{
  "hidden_act": "swiglu",
  "beta1": 0.95,
  "batch_tokens": [65536, 131072, 196608],
  "train_tokens": 406000000
}
Below are experts of layer 8 (counted from 0) of a mixture-of-experts language model. Rows are named router (the router's row for the expert), gate (a neuron's input weights, with its number), up (a neuron's input weights, with its number) and show model dimensions 224-335. Each number is 128 + 24 x the weight over its row's rms, rounded and kept within 0 to 255. Numbers have three digits each.
Before each expert's rows: a language model's description of what the expert responds to. This comes from a sample of Wikipedia text that the model never trained on.

# expert 1
It responds to: Separators before names
router:119180116124139138090136165119180097102154132117121116140093175099149098154143144121097118104116148108147095141147147163125132151109134138170140136078132095113111143136113117116143096129104151139125121125121117161071155143116144069115131072101151077158119122149164138162168132148105114132106126123177134149131109080134105140106149106128
gate0:084135127139149121131125131138161150098118141143147129132121122138184097130161106120149102129138129150128126165125106133125124154108101122144139105095143147134119114147133175137141107129086114122117138110142120178153120104156130137161111133142090137114146107177123153141118110167127091170116163154065115141167094118077142099168092162162
up0:108137142128143131141131115120117145088096133137136124135148132102143103102141101116120128126170134171145135129133066130112112154129110102137126171147106130105150115162142104107160115141147135141089125124095149137118142095081134095128159128124099158110137099142201113130178154128111097152125163121102115124141146146113135103112156182090

# expert 4
It responds to: Foreign name fragments
router:125129119117155107138129170114146157138138156121132160129205164098129135113179091119112127099104107152118132132146153083120141163112114118099117159151140112115115122157142165150106088128117152121132132082163147098106141155100115138100130088170122120144140175127104133165100107114118116108113120149108123153128108114141114131157146081116
gate0:110134159103128120121105103136134172093146111120093128146118165106129146111186098112170152105112118151127186154073145102150167138097127128145117105104122133166130135148133115118124108151109121149147084097138095080121119131101114129181120112142154129127129108103099121115096135136135129089132116149113105074099113146150128102150123136161
up0:119128119129100108149145113077148128127152131143116131120123135146111176121086155141084142096152165099190102119176138126111135154145142135130116135138113135111166167116139139134092059104101096104139119113127125137128127119146086112104140163126112120147085152149121170136138125113141142118116120120129126133070108154112130125091176129118

# expert 0
It responds to: Line breaks and separators
router:150129098118150126101137162114154139165099142138102134115157072133143100141140155096118145101067161101165180135144146090147161125155137128130119128112095123104122152125113115154107089120129083168105149130129120137131097140103148135140139132167095130139157120111091113131124072137151123158146125118095115076124145186108124121112116141129
gate7:106090112119130085111102197161118120125165117137119141134117152159139121096125115114144100142126160116124153122160125141121126151124084132110105102138112121130099147109160102145137088129143120138127145147141173153118114173142136123131053141122156133095172129137120124153166144187182101100112112113088117125131126142147178139080124154142
up7:109151108113143146113150121126107140138127086103067123124132140144104126138136127135158155104076120104122092088118127101118094090125168155144129107191143128076122133130113158139128161109112174110155100109084117090137191087111130149179109136136130148119140148145140105108088159109091144129140131153141141125107119115132122153149090112106

# expert 8
It responds to: Place name parts
router:125153097106134150160087084128134104133134130127145133132090134082160134115152105174108116141147104133132100080116130118177089074108159103076125123151106147141076054135104115108130164109136157101086142114160101110128127122136146104141120089106149125084128119120122103108148146123147121125091126155089142133154134110172140143115123118112
gate0:149156164126191130123194109107111194117156125108130120142138143131130133111153134188154104131116141152131136122125162168138141114149138129127085106125169199133133128146156089156110141114120114141136115156139114184119117142156139154117120122138104133168129111154102101110116151120122128110166136104122129085139146104129145183076067200146
up0:073133071117139140107131122169100143093130159137124178145173121095096120124137110110167078123118134147134116101122140147141054187170119116107117141141096155148120128171114113169133155110122075148138116171160155150084133152158140128112106127095129156088155185179147124115106166147120131151125135123143147147155154141121156116130137141114

# expert 5
It responds to: Numbers and quantity adjectives
router:138149126100116169123160129128111104122127108118117121140107121114125140132087131108146129128164166117101109127089097112123090133096120111130125078082114143138164132119098114100133136121160133103117155130142170133164124095127162149137117152106130131132146096121109100116202132126132098135122143136152165149114120089133134128116140116119
gate0:103132111136163155114120100125169132154124108093126109130118134145124118128127137138107145084113120131131159117088135081109150130102124097116106169178154147099132179141097141104151096115146125141138129111140145100108153121199121110094110108153150117160141159161127116057157108158102112151101142102155120151164137112083123119109093109118
up0:114119125146133146151138133092135123118146120142120133116127100155128124103130113084139141140123130129148108116108122132123147094131131129113134150127121162137113142116105154092120157150153116146105133138120127116128153135123130120109097166150139108110128198147126123068100119142111096139143108128131115133134130155124120150136144118129

# expert 2
It responds to: End of title words
router:137069135146158143137125127121109146136111107153132116122089121101116111121121099155155133131154094145113103090090117102142129135119131101120145129167155115119109162130086136088116180137164090115093104144140145152128146139142095133095131151140151124132176142118173100084167198140122144131134154091109094166138087108131129127161145195156
gate0:118120180133103137125108163189118125126118109093160124133147146109110140124148126118099121150135119113106105126124144160111114097147139116147117110154145161101129083140097104167117104114136121150121114135144123099168111131121131129142119113134144096167152113081129134087130129160137133148088122090108123121100111140127086116082087138149
up0:132093181127126129127111155188138113118126116091140118122145130125141119110154128131123130152143117122130115119135127167127116107128147125141144086161161149080153084158110102145108107132116124102129101125144124148173131115120142137108146130133136109153154121072109100085146140140165140153112125117136113084084104146135088106104106133150

# expert 10
It responds to: Mid-word letter pieces
router:145126130155097110085106162132101115079131131116154162104134148165152123098137143125183145127137112132102097144147119135133169100124108149140167153126092115135131164149182154152137160163154100109153109154135099099120157138164125145162136173160097144150101119141126137129108108092125162138091075125149105129144134165110136082156134134129
gate0:144121122155121080087122094122118092116135130081147168133128094074148101110075101118126131101158158163124107119114141144136148110152140091125113124112114120197164112130129099145171149109145118116114142127135133161141160110149141149173116106133181086148121101188120125191114093144100096133060102097137148104110127109136149159164118151137
up0:123150137127147155100138132167104121086110139175077119142123110111190133141130176132155140149127112112149179112089112158162135070095127182154132100130153127105133131162148163110136071106124116127140135140144087097141114189141134107149110128082130176075142098101119134126172096139152154144140132107149136148097115138141161127081160073168

# expert 6
It responds to: Table header cells
router:112112052134143127134140112135134164113126114151124128116106131134128085141126163141155126116109116102118147149119149167120125149150136176119112126137158148165144121100104155111145150109086124124075105136106096132182134117117147117078087135100139123168098087127125116124146147106147155136200142064116130109102116176157104154135125132128
gate7:077112117131091146160114119152128149134114121116135130135169097095125158149108113081134125134115118143139139130154097154091150123120152125118121115138150104108132074151152137108134147114103157150075120106123107177105128091102173177085179134142123166112110131151153115136081127120122135142110114149167135144123103135089119190105125118133
up7:167113156159133137088147157122131113125159135143114132074141118130143128151168113119166102138100119104121143147123134136151138148123208167163129061139157163100143147122104121111106149123145103103165172143159143130142130167121145139134113114117152098159076134109151157089125111087153143112105104081092102124143134168141103194112150143124